From a checkpoint of a small mixture-of-experts model trained on Wikipedia: 24 experts in each of 9 layers.
Below are experts of layer 4 (counted from 0) of a mixture-of-experts language model. Rows are named router (the router's row for the expert), up (a neuron's input weights, with its number) and show model dimensions 512-639. Each number is 500 + 40 x the weight over its row's rms, rounded and kept within 0 to 999. Numbers have three digits each.
Before each expert's rows: "mostly gets" lists some tokens that are sent to it at least half of the time. This comes from a sample of Wikipedia text that the model never trained on.

# expert 18
mostly gets: " by:", "- Location", "- Coordinates: ", "- Born:", " Location", "(s"
router:532479538477481519528515473525474503593447522556557490470525542533489463540501398543499437454496499523499459430423515559545573492416486490545487512503514471455532518542480465451467498461552485458489573436470510511463488454430426408529533540546471467516438500486490536477451567479524472537428514501504530453459436475523468486551450553478551525536515526468463473570570535459550494450546
up0:491485502491541485498563473520470517426506520484448506484518510529510574565488487521484527421561482535498507467475473497522508488460431475529515551512486538463467462548441570457534493473515453517515529462459500513526629489547469544475479463607481510390594435453509539508527531535458526506542514494463562442434530522487505478483531457520450520485490545529496477490517492521486495528503
up1:453529482520511517518517498512513487537421509544458483570489533530452573514545525507507482532558472495503495479540463471541439464524534445435512475443505434527452494469505524511498504518483515515493405525501480453565486501481534532464538478539511481534505582495478452527494512511507508531545527521498489449457576629547586511486549470520453508513489550482539583486420449519556412591511
up2:499547477493585426464467496458486562451528485483509487452532448506425481503510570424486525580525560559487486456515542476473481487531528478465474565432477477471478411483499488566483510492466468497493462538565533539583524506553533519516508453512477392568564500493517481506540526473549471462459441465495501556479548483479463545574514558449516513527520476506492498439417415478519526514514
up3:442568490420575492511496487511503476472516490514491527454545433475467462503563537446513491524541483455471432504535474469419456482531541493491494564468509532460448409370532530540524520498515481533480451517514530474572579549424560485440494498525482443432596594499550522551514464559436580446514475452455521548530536437484556537517540464472547526494580536476535546513525485476514529500559
up4:502412460525509487586446511440457524505422462450481516521489518502500518467491472480531519487503482445487471533498477486499421510541503473544478474475543501459472465463424584569498542433526484519544456534478545509491481515513450485440452559551502524584510510516499548502440561562484509454406519549529438527480487407474511540571577445482535532511489505441436526509471592481515466479489
up5:485566499444411456491530544484507548483430462469436550486500544495459475491512549520517487506556509505542480487555469534512470546526617479451517527468446490534516519475482456522400583527535513475480451500528468531509514451504481479436467501501505452453515553574506500445490523523534548539628428450567592452474536509482516576519513471491450419495618453508445484454504472462462420610500
up6:505472553492552467534419549516536464477513550512487496555471488483485516529495526481495514448472390471441494569501498464524464532497559556529497510514546533511491453584494481467521558479542426531496504529495530561464407486458519523620497491445452528505533580523511463465464467390497449475485537410527518474492554463459477441498499475419486508406505520435458513513498525447514434483466
up7:485577532497536535501505458464403484457542484418506498518530482493486607519455529518541460569494515516556522513444529571510538459507510425488479518525538446510427462512460646513488447472480553476517491490524460504502450485491486457560561525495460612535452490527468508495522567531538438472525504538519540440444481547450577530539496463552547457515527498479461532469467506469520524461524
up8:475436545480525484477427527531437482540501467435476487530504483620508472473445539541500492512505553596619498464470500457514444525529529460511531511558507463561470506531462520504521517506533508502467495564526508524537541558514469456544486491494508460544549469538548525433483432491448550437514501524601438486460429539536561559488507502440456476493514459492432563529500502445453592472449
up9:511471524556525535503510517507497587477542520522491430539508454524522489412570475509503519491442532539444463511494515529616551501501505505522560473535497530527519503521495543510487526482480557463520426487475473575511521504552414504498482492463501486605507533518511530448555452479483553592478471488474495483484475458493472498497523493529524558527492547487459439525495361511483464529544
up10:480453449415531510451511516454515470493523501480493435473472488508433462421502471521460470547553472493567455435502528517567494475537521426536496505504531531456461465532532526501467430489539479521594489492481487438539575546510539459508528448543558495481527503510437539391540472430489540495440534509482523469544546449481480482525522466491617457495505486479439473461490412509521490499451
up11:489512502575578481541470492500561532447482508489485428498517494493516546479577483413493491453578512468554517533549473528560444512444512445488541521461482463458443432454454521550510516394415557539490492530537564512496481477507521538531487558474534520492511527486483470499473497550595494491481517570482492474482409481555549567531596513450482473469520519500518518439497570486516484532476
up12:465598538560481482510504485545510429555512522428499457500537495497469507455483544520510469522458484471469504499530546503462519484563508519465557506524499561509525547516476422414494463479426479434500513572474478508509494497467497464466551504492462511558538537493505513486526491497504574470486513491478511576595473543502495441513540529526490480508493566497490563504467465495492494535530
up13:545489523462480512468484493405485466485454487527489482530501504564504488525563490537533460607505475535503533515572529481496541524566540544459517468476528530530494501543414518504504495523460528513491495530566576570516478471492479485499508526579499473507470472562450491434508523491449486531511521500515497541528488610426562467545539489494480417459464513497529440483523477547504552505434
up14:510493501533528597549467421510433497521499458477453499515536463554519561488494517523533551573533458471537449488523484484526500518542505494471480556476469443527463466504509502534548511500476572541491494507580525527559553535499466488502469512508476423484555493449513476500497423532478491495456534433516456430537548518539544518493479478561477461477592539469569572495465500491498528529563
up15:503535495488492569514506465482597461470562468508537488501463490513530480495465541500517505448492443455521554580524460494467388529524577516462498566542483595452461493487501514494557488509516501473453433550482502421559474457462550552525521434490460421535540503495424485516508472423472536523550483604488512493442512545491585500545506510516487450529516490514491585439435458501562504527515
up16:502508505497491556497539481420496528400498472535520472508567493535501496476439503500506511521613473407499554465510576441463439497520516527412506493491479453465424416479490546502516586479478498498461431603543578499523553579531500499461528514494526500458566533442539499534509429528493489470504498538467530513520486483491563480537489506473459484445479526525466547499429528468499494585485
up17:441464493536529453529480497454451579486449553514502500471528518585483467534536515561510482488547480501537539563498457516499435534503488549503606486496464565453515481542527457453504515528505466494494491512527538530503476500444574537462561471479451493514492454507479523414446499515489521455540472536425452561485403486434483510528521482524471512468449435498466514503475556511485481554558
up18:461552550486536526553496486483515494501448518468523467465469443549439450496537541458492427536549475447468499490581450492502579501494519485505526493477469606466475431492473529530418514531478531471492551513563528502473535576527490464470498543563451492488498465485476465391504536484450478492493514554522535517483442551486514443558467482500527454536472400512473481498449441497485527534524
up19:534532512517553462498506486484516498454453428499433531492524469562457527489541488460523472469473474488497476494490516494632511551504511552511549543509516453482508425520468547521547496424540466524495538450535506501546478489558442476437469424545507479466589582503445464515523477535492503546487537475477485460522401508453498483503504445559524534475531552409516503477516475513431560457473
up20:492493574497524443491518500474568519495415516418573498458502523514521556530533498502498488490491439476481457479472506510567512515469545486473550501480565502455537501540521490460507509480518464446522550514553480463438466514513481523562534560498482533485470475511494501509432534570503579525491481435560537509539475491515466507516533466505522473477492520463470492443518454460559476518488
up21:497466514482478512534459531556538558533484523517501457459490528531487540482489487475531458484489492541558601514513477516450485516491596503428500521532493527549462467496505546481428503524441526492530533458522498523535579493433511533555583477470411526592538497515559509533582443555478515496540472469475522524540518523508516498520467523483530507502427464476446521497494488511548522464522
up22:448554542538424504562504528539504448446429505442459570523512549469464507507538565434549420491535396506509530499467477508559510462549499479482501498517533489482529472545452527502540534483510473486450547464581491457450518474517504515553582489493450576474435544581490553460509532528489455472548529506587551490514498567480493497528474503449472542461474555495480502513504525523570477536473
up23:565534575481390477553516538458545462529540509506480536502512525474534487550621463519607440504433468508586491522515460516549526474473496446429479456576626465465498489540534536498487555543539490505509487560500521526443491487491460521491560480509537457439475496531541495447487512482507512478496505440500464476503499464435474508488557530465544430485531444445433508457479515522576513524516
up24:526502491461499541543563466474533475483493493496460425474547562443531481521511529442493504501491536485498513486487471441511449478489455542471468488485483471564455511534424539560572505427541391491482385524526461439543424530561445478596519601468577496477491567480492551415420525557495482495502513594431503526491510514446515569543516478476455528488505474453470540504488495468500542507430
up25:578499566471566633495504553515427497467431514459520516424547472504533556517553470560558510517432520550547532531519508511509555526424590499531439478583573536486462494492444527538487540501487507516496470475551489559521461453485469510489489579466456470489447475514550449537501522554515487487538514484466549556508461452475541518396557530546476543466524578461484472525503469524495523446437
up26:535521496532469534494501468374575600497515483506538510413443554447567512474488526435561495473561543505509422463523525446561545560589456467413513402422501496606478447472457479587504512480527463495452517475530473561518466525472534451542494495528549545507493506537479472404515565463542523568481494482514440537467449530540444443467486483428482496500509474437462496404526528550513563472509
up27:537534458468460487491423464494539436460462499520528501510496456452476566461486517506600509508509413452444566498542493520556491457493573550423581526555514466525536454458478475473447508486582472508500548522471523410541520527488514464509576557551553507431456469529547457508503491505477546447493490492545504490515567409464432475518506459450491483470521481496462493510447490478516492529551
up28:504487542509492496501501456466490523458467489520466498495510485450566490506545525498526521548566527529496492607513618496470488565502464484497485460509532516473498521496512546463498585552448532530542534570484516459540521483517474562507477587521588524494492536476488539523524502550410562401520482456552471546492504481496515466414574457518544501517494511525514547502509467494530553487465
up29:512468434495433477526467496474411485501516486504479434527506460497498530437457557486493496461523511472469513484475594492541524513537550553513552453554480508592517558511516450560530471497450562443476485465440559493573493557481557527511492492502486537426553491471606490566470518457467541533509427409560476515464502502517525433486522505514460533505515484570513459496478469472500507437448
up30:479503495519528469529504587470446483497495513491461513506600467511509477550532529498537449551445456464540533476518515503487553516456539493564544578500495528486462458466510502457517515501538425560502446521551542536480535547492513537519538577494552477474465446546508505556422518443471475538509552495442555418454544498418478446547517538397524493406493542477586488504500468528508537500515
up31:470502502501429550490536445504490444481414490521565557529449524485464594503425511480513467508557394507479469477496503468463504501523474545434529457546521478498512498510476413483510520489494494561523438520556476471516434501461431476521544491627408487480449539590511542416509494532489496516516448541497471494473484530507573463496525453443491488531523420475510520573488508531505532526469
up32:488495533436536485517500477486512527511476483546508468442526519518499588472503492479588438595550541520492551513486574453467504451481514498493567492487528443498450486487455533514437447581458512463488461534607491603480424472427523516556542539507438431466541496526547512521453584465553448510548513483508493548547471575490487519573546481535525527501500519487473498494461483512524479427541
up33:570542524496438484450529548495568538452564488444551556524523452498501498476577524501457492565605449475501556458557536506495553516520511476514422525499479459457388442480522535484516547543567556460546483555519470434529525503553459529468531488529430529486506480483468451462520469519513526522506466589540529503565573509495555546507443491521504479531493444463519587447507485527459523564524
up34:419468540488481500445478528457489514531521541418519536472515503513393421536524490473518469545522593530436500492461525442419425466518479463507528570428532449521527447476505465500509550491502404490534405520538486508503466513465419519511528527563620497585573508569481448489574534476522531483452477433539501595516471412500475621478559520538527540517454458520481533494514469498525503529500
up35:489533534509523499501515457461551529515525420479496419470476529481390479459517467509541460520565494530504489482517548497526554525553525573450495491465514551574571476532445467489461507500529419475530471496538519561463477531527518565549490462519442474463498471516489508479543474553509456569529452506486470498470512526470551506503528497521600421454528573496488559497469506522491526501532
up36:458523449443537512463496501451487447528446483487525493433507527492433471521491477538561452502504540463459495476521462532497486433447544481559483479510568433504513538538445524574437516494528510509498519501553532507486511506486473534541611533528470497451505428571463481522543439530496502526616460503542515509456491468461510585546470552522521496516532517528512495450482533489541447528427
up37:510484507483547529557427501459499486502377522474528428505427513551439477468513559588453493487456440449409511530513477468490523445470452493475553455496473569543417501506467521523551479494455486487506470479531555554487522535470498508525551510477445521507539602498483486492495556491491511512472502467506470486537455489446459494488523529480525516521496556474443470492500485473460491487513
up38:383508472522559455464473391505475477467524553527530521506483553508471502538522518463498518461550426488529499511492469506556537520469494446448517487551538601552549486502489503517426558472489558516452493555523507552481395515553466469546515574543476460579430491537540444514437565454483512489514482431491521429523463437478539478491496481441516501445540456451435551531445477537524474571508
up39:436528523549469546565489502520537420462490455466484501539499496432442474511476531433480533485535418433582547579473480501477474489539523452530449498497527489489490584491489506542501578501457425507533470458543481439487558544512536472519491488474555432568503496576457534495575530449478532519531489440572385574531539608456524454522527454540442512529488527476528556444525542501538451546499
up40:552490445442516467528566527528514551505554529462492498558507586526509498529513517491496522483491451475510467527504406547480439490514539417446419548439504481528495477494503504561536454483509535545529484510495568567645484502492442467514504496533515515514537486408494521532525487561499485454551457488556481510528472543503592560491508501506580521515523467472522546470493505532497565470516
up41:581524485520506543542516461539464426520484578471457404477524550507528495527491481493518468485550564481510532498471453532555549469460531489464465453545536503455527521480479470510474517440588495438466482449548458532554488515525533533642533594559421474474478473516510545556468552564451546466552484456492546514497471523452571450477510497481516506542471487548472475498522468465501555520531
up42:524485470502415533537489490495477512513512485485553455463447434513519454489443508517542475496476480530467479525531504497547434533529571436454475504513601569538564469546545549506485456516520466587495454515521461433472477508428479528447536490538536482491528504555448480493517478483513514475441461482450511496538575476533501511457503489525503501525508510530579557472506585492467511564471
up43:504430479483553462462428525496504536515468550495484534490566496474465494452556492501508506483493442500523498522501503451475462444455495526479468429499522507546505460537516512490394501515418450498569463494504501516430558479507548464515487515549550491439492518456480476440491583469472442435482513428488502454467476465536487507497488444436531447479483485439553535465446456462517461551502
up44:454444575481511546415486561483573484447454495454505445495563521502490503474528513470492511574548479469485506534533532487428487542497519529518536516499536555480490549571490480530544528443541496480521494510510599487437531481482572555600529546418468524449465506482470450509548476503508526468445550538479472506486427439503513528513504530493491520514481444502481488469484504524517515521551
up45:543531477442539525502503439545557453461491555446544532507542507469551508473456507467454458500527500478548529485462536472536482443486490528506495509500498523406429534456450522553464471512505453519545522491499524488488473499475468516646500589462492500533441536487529520496417450530523576544457500524456539518533560531465507522522500522523556564526466547455415527537459519550470528412500
up46:539526541548597487385420367523519527504491569422422482478523495508512496499506528419482440523520498549505556473513549477439526496490496470543527542457518514517537496516495528490424502565516553530487454531501534506532465471584458513556577519511487448530498361549555528565530472534548477495520536523521458473432520552498499596513490462477501549499527527491502498484502500497532470481515
up47:546527503488536462476487569399461522525488525456463519457433518565431520500524508440452481575514501499503540467527537504468531500487511435531434519404502441507416440531542552586464489552473588535524520527552531498412440474531464503498471468512440471551548490473509492439502570453544410502528509524522457541474505519483493488552623485472522535462475473553481509413498527489499504462510
up48:544505535489463501473444525489462498433435458518482505519519525540569474495465502467496479513543498467448467487526511461447552528502519519558479549481505511468468485446427529500546456533477500488486477386454568516415493490546461523488489526568555512499485441494487481484553435471478547537546475506499459502568487504513566443506498476531433548541528578492531511518516548510536515491443
up49:482484531454567488529433476477454488484498548515489483453527435477520471441568571553631499555474546455501463568529519505496505554496588518499462440587571556443481501500490562506457494511475511479469432535517481517497522505488502504527491516480597513508435485491532492513497494434472555471516499554446414566495548520514496526503511451503490518456544463492505537504533498507496465480485
up50:439454480498460554454450510497490494449488473515526432508480527568568575506493522473474533537596465503496591506539515441607520457522506553469518468482534495530475469472453511554602503489475538559499438527512475474511521456460580516528501517524511507491516488477511555482544515492565468517529484495490473464521534539520505450476617407522411478479479532486494513475461524490466432519515
up51:574567505527486499514443488435510501503486467527510449535524502499391500485494507545507429467460484546522457471481518542505540505490492365522569466518534496502481538494502444486495574463495490488497495555531538524467529506504511487478535456453469485461537432557505567525480517500443458493547489547639467527487517548486486431492543533455468509466441484436559534522509468602545423480494
up52:426495462498506435452465531533569529504493550458471491498493495521517469481481492546424477543536558539474520452517510524488502421527521511465488542567483463586489511478495477491445529517538529561442434497611592577477494497544518590548565487478452474514509496530477541515507428511523533503555534512491531498465520507398515497546480481516461482469524534479498497486478522486490477532429
up53:464496439530506457551587465413543507524566531438525565467509495497526559515485507526492472441562481561507529531512490480463475520520544469524508507522558373503471515612498568496497470548510509525463452516544423523521483493535520521493530452506430476425483449489475499517537488555495582538533473531463474451475461527460610494502484481475471467408431554558561504448433492516520544504524
up54:504561513514427548511486539489503576430470477456515522484531437450551545501536534482526509497501502592551472514527478491508532508523503513526496490499518497431532473536416477558537532468499531490493523492515464555510548457443533424510538527513472610520464480459542488533452543466483473505511442501509478530513532511444461504491530543552433480544493488499465487524520498475430533533434
up55:507463579520503512550471442455540498481491485506471477492530563551445474473571507490545444436454510516594516534418355480508415488484471436498491469565504483597526465462528490537472462487456528486461506510486502518543501506471538428501536511527485504534465454515461554467550520470454433549461515421476396502476423480463471515554543483548477508510512434509533538498500468595569482490561
up56:422581503582493496527477413512490563472490503483542462456435509494412485450471497446518482518544464522481576487549460551583521597512503427460453484461481490567503546537455507478472599522506487475520544473538536518525516520582455444503529466511535544475502540505434547481517506487518445456474474507543449566513515560592559494478488487504471453477465510581523549555486551524516515540526
up57:501513539513484554553447493442527427516430498465528488484539500477504561444544517501597448498489522512539504512522421470395541488487481441517510545514526515593393446475462526468480441527491465509470533519530429476475553520454530517486548557511474400524468496538529476462424517485488513501500466463549447523427484531448484514521438456511555502527517493445483603486494480521544479461522
up58:498533449616430499485493512476531470457604534478449475485512488420491566447521512520497522552621446530454511461521525502532529396522461488477497549493490450522477566502478483520534506435483525493467490562494514545563490533502507536547468476483491489498546477478494502563426461517431490532555461562552520489474443516463475434470421461539439515473473485488540528492474559487477483484470
up59:551501505498528545487521511490477427506456510514519474432463473501396448572484481497481494483461423485547590459520502543533490458522450444488505472550500515513475491575441540512506543540484483475501477552522473498494472561469521493542536598522451560460540492470558531520431556449491508506450527430569499546525532477482468432501563517446480555508521437478412437526395454524473596658530
up60:489496516529507478514523474471531462420394506486478542537565561455432484537586464504502464466501454512492542540573584515627500492477555536567508481504493456430487483528457468476515511477533502520499501484498477510507559507546500520598525454474474531505483521588476544428439528454505398464486398567429495516485505476518522494538519426498496541480511479523484487512584472425530476485494
up61:454539471492522540497454584546512517403391552461432448554506538516529588481510500432576520566499413515557479507518472451563585451448425518484515440575437440501525508422458484469442535545484485452510532520508531509452525466515552498624512527531499573505444471464527481524481472540535447489430527564453430457515507480490564498551533511513471439430499485540505509494481549504516571471514
up62:512495453528515477453470475476516587542528481534548465553449559484477500474474552500485502509488526533549419477504480527482490535486526435442408515540483502509496419536494500528455474514470487482554549548465564460520511537430472502491526504527511475526542506454478486514535568589498496461438522501573451463481466531471555474585530477470569525470421438493455580395426492543471480469493
up63:537463512516510515444478464491510552515474490488498437512458486438472595463453570423544490529528531539534474474513447477466441433526495489504480541470531517569508491453535506550591494541530434502523494539515486413549549526455493512517522509539559472556510444507486525508534527540518481453446415548532473537462506488527494538498505506473483470506530460484495569463438448505501537509439
up64:483506535509503593417502480489503513481459546491533503450509522538506589566475452511514452501569488528521493510526532521476458532469500440470511508515493476465449536574552534521455528517452476444521493511573498506464434490531466513472550578517428488460497477517495489540494566526482522530488449512581505505408443524522549590481504509520517461566472466543494471495479446496575482518527
up65:469507464485565515511419460531435574510479471524457493577512485528477439487502504471462503528512519496541478420524595486489535501444499531490524526475471510524445443490527559490470437483464546584590485525551497515456512532582471577507511539515539423580553535525520510474528472456520539556513484521496420495482476446539537515541556473508484523509465536536447507512499461556513531453502
up66:558559498543465499525542477514556504493526429467454461496465514477530491475505542465562482443592553554540508490512485521467440545543534456459517518477503461499552480516495500522478551546537532512489525499537534523568568518537512515469499424541509521555471524495538470411527529433505491437470487516522449505545528492519560539520478504523514444526545520507491522460398514514478567469519
up67:525558576484499517555471511496544490461512458529506502492521424574550523511504483514474467546499534499520496467512544491542510516477610452494491519496506515534541456480473528520497492520446540455533534496536472521538500468525490497457516515495456595540535489467454469563554499568580559515552518474453523510530489527501488442516562494538498489508571493494462471553526442453501535502463
up68:465497466483516455444365525504517497446507485511464466464496470485475502511527563501486502450547553577534505492553463403446476570531518515429462485537465601471483496500539534470520511555536444538454497497533481554559464492468501486453517526452551448519487518557517476443426471520417447472467464557548516432491517528533534561510550477528443524459568520456509568519470498527513516568542
up69:449522527463499535471465429456559464501398478562555497534553538563459549508500508561556455557576480564456549552531478484520488547523482475502468494467513462461502508503466490504515525528476487548485492572509559573442431521526555520504572558518450539540489507524499425411531519523572485452508522508479435532483501474476533511510504482546557496578490465476434520527488438450525483523498
up70:398496499524477527482457484445461482534523509565382501536483537567558544497485516398545504547501390434529521506558471521493537546467592520508588477481476484495467510507517538505496498565460521509440499516588477523488482495462547544492497469517439495505486525448503525495504484530496530409465526498476456428515431495501524522545514477501474470489363549468420530508491370517575597499552
up71:468492463441484449407465527486489522526456536485566511512488463475460465474437479479514446558508439577484558502526499516520491468532554478508471556485532491520552493525552556506451482491562465438474539496490476498542424527438582470511550538541454481486493479558489437540512573463494438524573531500512522557487470503501492470528521523456517540518568514515481563511432524451510464501623
up72:480553534509430466474524480436448555435553490482526469516470473530457533520466470477493481530518518488512472464502468505448440509496513502524427486449536511467549505502445520560509467454481453502495468491515523497541489489469527544523510559498510526493515487589514532486467578471523461529496478487499502454529407499494548530467522479458485499500412506481454674500464493499525538495533
up73:458480518447430487526475529504504501525443496502551525483510522488480564502564522493607517490451474491421509563514490589496474360489555499480412576500542521586465504454537532479499488550541527543552551562528541495448510547471487466511459533555467431461516467543528582474444521487495465479491490421513551522435528439507455529496482447495582462452485523459460486451509520503450504513526
up74:521450557528470563488462487456476517505444398426525519493483501454531475528464467497501478497485491495558442510543531454517529472531515548536439468534518495481529489544519474498538580525508539499519430496463555446471536521496477499430541520498533457439447444503576528460553450481468532464474534424474505466531394478515543474548466475517486441486516428399558488529523512443531509528515
up75:489553545555526617499516535499517507539480498474489389506481500528505517559503562422498455455511523464490466477555475505609484466483527513469502560539513444530488466535504533496472555520488550481452479473509502493535509524505404525489469601491430438429496520547557519466508532481504465514551487459450432454498468447506533385503423570495476515509505514510534471529486457516499541518475
up76:480567484464598546561472510489513507542525614497491563494480490480479530464493433542523512465497501517489514526491426547535491504529484510524453434414487502492538455542443579452536502534459522561490484574517497544530504521472561445541524441470490500478559563509412474484445496517446465520522531548491463504450500440555489496517540486494512477447569545537467523462498549474513488529569
up77:565530482495504430521498461515451537503437533468508472486542583429539489482564492429515470540487484460478509568571591516553432425485504512519485500509516388561556436494485519548498607570496481529530508505468479466517413492498516505558485502487474485494509509537519502500459521499469510527471497584519442473469518516512563498537522463451460459519590473483474542448510547573511536475476
up78:470517514556495525459391514493480457531432529498468455440536466513455506539485429447459480523468444546470448487479502597488496502517517501456464498479466441546480522524481446495496482538545495552512470541536483464482524513457546520574497540474517476427536417475448506435453563462497482464426534465494524493465496440450534536540487442423508433531469535453496519514519493485490502522488
up79:533503515457435442498484417479471474479467499478560451489498503491496498482540462474485487516431491526528589492506579536644421450524554467444505471516540468493528493505423513494478572465529483547576465504489466475522395410479471497577514426528541467482472511547579561485565495492501536499520430520547500559492609505484564551573499474440491529521564526534482487536547441514496509529511
up80:554464526490519494469496475527582432478490455494529469488483533545466464460545470520482463525526533569514526543543466481448459522476527441502490515494508463520487440462496565480461483429517555598488461496577512518470475501514450465471528550554546489495520486560527457440463526552528480494517498492584532441481456479469544463489532491456499585420498530560467500441444545487531547481459
up81:443483592490559464483459519535484529488445450540549469476543492537452531495562500514517457490555435509516453519511413496476508521531496454476533498480579517493512539473453477500490564440510500486552464555483488516518546511586431468580572446463447438529558499545450510546472486528459487619522436501583476488414511491494559494494509499503516469552505573501495471523462458439575495563502
up82:534525490511470426533499452505492424489473569500459473512578426464464429453572495512524439482571446485463570519453438506513528461521548527442489439478573501607449483521486503488480500510471475571584422575495517489470484494529491507558579521494586515463512455512546498464494497455491486431517465519479591514589489438462471526541539481457538514539531509492454541484463506479533455533560
up83:487536563533483578464473555447491462491481522481500449513527550567473481557477540432546471536515532489546506536543418519497532534534492420516448483482526451496471476485459508526491467522522467513442461583504520478505527464547479520507532548485489455432511499500492446470480510520470492547432488504464459455501452611516587526464550527498547440535505520544568495471454483532493506508476
up84:556550543565479555511486524429475516473460587521499490527528516501376577502507472482491487488466474541487532514491518541533494514524481429525523462544486459530466515483464541550473423465511456523568559483510520550485566472425442501506585484584476477524552436543504501481422521477517558481490487527497549471489435521475477455549502493547477540493514513530535488489502457471524492504561
up85:452509465465500529470502459470521437494550409532475455468448551506571501497521463405544506470503536448533534508515550518511512512563534485520520440514496537430548533499501481477560522453518467496522543503486494500578470508480484424491458478472439574432451504489456493500605529517497550472476486530452533398483446524486545512577562568450463519502461473487549460523490515530511523482482
up86:453511592545529461466523476482512555533471559516444476461537474510474518539542486527457461529514451472523497522522527490459497483523465465534507508463525481467484546522493573489481496527520488469507479459535537535471532544477597550483521521533528491575451474556533448523471539519462458493498458552523499530517460441490511538464518510411480453498546458517500530468504499565488488547507
up87:479463546538462542514520551496494491486497451477479504493481542503460460446579513543500492458523545558581454498546478503544504484503448515444502464572539519539520524553475433463479568522472480437527509537518572533469530532487465472477546419429524440561429535572512476472499493524524470474520584484518461500512448427435476489562506466528446556547538449460551465530570486559498400523525
up88:479491499505525505539551548525504536465446519468438542453547474431458529461547492518518514489475541532617508547518502482551507451516520484480528516482488561469513482594480528490501556536471447473539538532512512556504526488494489476581491513461438469535489477519636534482456530510499438538497480493443454530560454596463479559521556536482463430530538437469503521552472502579434478497526
up89:458447585540484436567499456550487572480509536441451488486522528491517532447528541493545507512495470478533508547491530510567466495465486483501426487432432463560460495472526498437469442479486487547482528479476480540461465524545525535521559494513515505512442576510483500542414517506470485484488523497523424545446507515441489516534549435476472548469509499499532532497541393506483444457493
up90:408509520485486545462561525423517472499499500508547477571465553568504542490578480470489460529483453536530498573565525527486465561495465493460537484547469471481469521539511535487505545617459533499515514551549519556502547466484473531532557501563543504450527519537522486514567494543534509460496487452467481469560544497473584503451526532482520559444520493536447517448442442590510503552525
up91:520573472516408536491478508466579495499477526498450522528476548500459554486419535502512538496513505479588512497503557474514519480516528516545497431567435436514435452523384505504503497525458531423544487478448548443491576513528578495563541566505478497468396466435526484507443488478548467540536505569503444491512475516482509524498539455504458438472502562518505546470478502471502481484465
up92:500527528512489515493454538460502478513502535561477459528557478512486468480449549502500495543568479514459487477512480496492538487460524467569515455501491522509464478513452572469432480473525557601544515507493496503506527532500447493469520590527489447577503524552498381454546501464552530517469477475510459456504424506381466478576530478507547518463486554520547517512537452482483486445506
up93:516573492462519563529520511428503564482548551465440462422531522550503544461541528501590463572496518516517498481513487472558531458477539472473565489474462410486459448465444540513497479494497491528506494463588556530441472504469468514511510543556447456501479496481514439489505553460445549527485451538481518453540532552542467492587510454528503491414491528567464539495473520477545484436594
up94:517522482520476510550462455503485461497511479508502489486547463522456497524535467547537523471491434464608497503514491467520502483481515521534492483523506518382504510502474470470495553493453575590570447500498455551466581521466561458552490524523469461530471512484569500468442502507447495507422477488490469437489519483493517480376515491499512506483501571474560508503532498468486563513440
up95:532500525557494451471466449421495527533485479462486489498508497532509470449527485552466459521468553502512414514494468503561458488544519459507483442499508573489484529487501519528459511438527463585440509518488484520474392463469510492499536423508545500486466469556477484480531549466515556543494503516550537423435485458510491421481505443487500512481602543454459548497482473507579462483401
up96:438524549554474570494456526474553472548458541455538462487597498571444489562466521497548459562496537483454472495518511602510533448498496513510550413445547480534501455438500472550450444407519466581500481492530525446504479515553493470506565542496484536439512491516453575516485546534478522490482535442458452514562475474478515559524485505527528529475544544509524521505459497493480465545448
up97:490473558536522537476525450480421501497509511517553433512461514462467488522492484489443429442536454480511530510459488487479396405520494481518479436491554499548533506554459468465506510506511510430564490494529507476455453483546451491548587491514494521494486483557535505493479559486482440546476488471524480497450522494555556525503488549491437493477485465557534532513506476595544575487441
up98:478519517447497507525550534495457495464473499511464527506508498556537473499553459490494458526472462478499481550482535474472535478471503543514509458503453487498481505561453463483451544590515484486486527540567459531481522464491460600474537533443446483580446550552498401533510454486471484484572488506514546436527506490457498448511518545445508488499487545520462486554517476512479481607468
up99:540482466511488525499508467447436516489573591492473509490487450502487469470460490574541509492567496586461573521479510480511521507550540442544457493550516550516514449533568476473450575523492483514511408544507500576513452517501429453511604395466490542480516495524495474544463535467495525448486557407469514468554476445414519437531569440492521471501577475479470509493483505455512418446556
up100:530478500550474444536507521470492517377469478456462527499505466547532521525486532466536523521547473400545516502510545453500504522543562486464544475439483566451450503519488555461493502513481563561485457512580525523529514522494530528554472467462507520501588453515548547480536528486535514509467498509495368487571484532484535515482581493475511516403537432568553533497465543553479511485444
up101:462578461521459474441511484521465541425506473424499496516462472516556539575528521495496446511529394402502591487496497470509536559471582524433473447560547492526467423565497587535534503514480543554544503482617471480489565558438532468517518523517410531466531501433518493518462488522484528454559426546564527523493535509519538497489569465556511542441431514478479489522439476468526497487486
up102:500538525514450540512480588487453480496481550569498476537500558465451493604509475517582465532531469459557441564540429531508482581552490435525473489568517434533502467529522511511530467514479535507459475481521505535527472556475471493416548566558516536428476556520550425459450472530413541620501526527531581455420491392481583466556473468487469511489515557506504557479459531435476501508405
up103:437564510492548517568446535536536530494485429522526510554518462476555502472517445450549509531519401532453525542545592446499522510524508495506486475610505482474503429460489512489471501530526554506509490509551515453486519486505533472520481445489518498565426476504491543537450484556512538457497452536513579513508555493447528526482558474454493441470482546498530557475485555553477475478517
up104:497529515518476462520491493505529454464448539521426515435490545527443493446559470514500460477500476551570479521518471495459506522492497488492435481499476448507479507512503524491496576523428507518433456570637452492483482566443520598519546490507453414488485509521525519485432535467477430458454532479569516458479489496458520457496502494412516432490378478452466489430459551481565503498599
up105:527508529477576491452492473431509480483488495497456493469513507566533471540468527479497474516596535525496529461493471483513476539496514485486401552455531479452378503551519561449476478499529509560532497536558452514519485499496465525534539424584497457500531560468508481440513492557543550506506510517586445484559586433449504491483531490498531499512495552461464497486453529434569422510480
up106:457438545510505537505569497531422501504452480479501511509541465471507419485554500493523499563563473467463534479540517501588495509500559485472440466541489521512504467542498468498543578469504463465597456506450482480476478507486518492494480425511498484550516458473584502478480476506447389515554465544538526512444510476495502558460508491511473496534529551445529471541505544413474517477506
up107:454507541522458605553525455477488550492484393533539514496516496505514495492583531465567477477463406483535531486496569526483453513540544531475458473499520511498470505496449514520468468462426543601471523425608541494462511451490546500505571545495524520407470544506507506454475604512487500433479529475517488495509489553537464482527481505521536520474495514502522524427479395581541494481493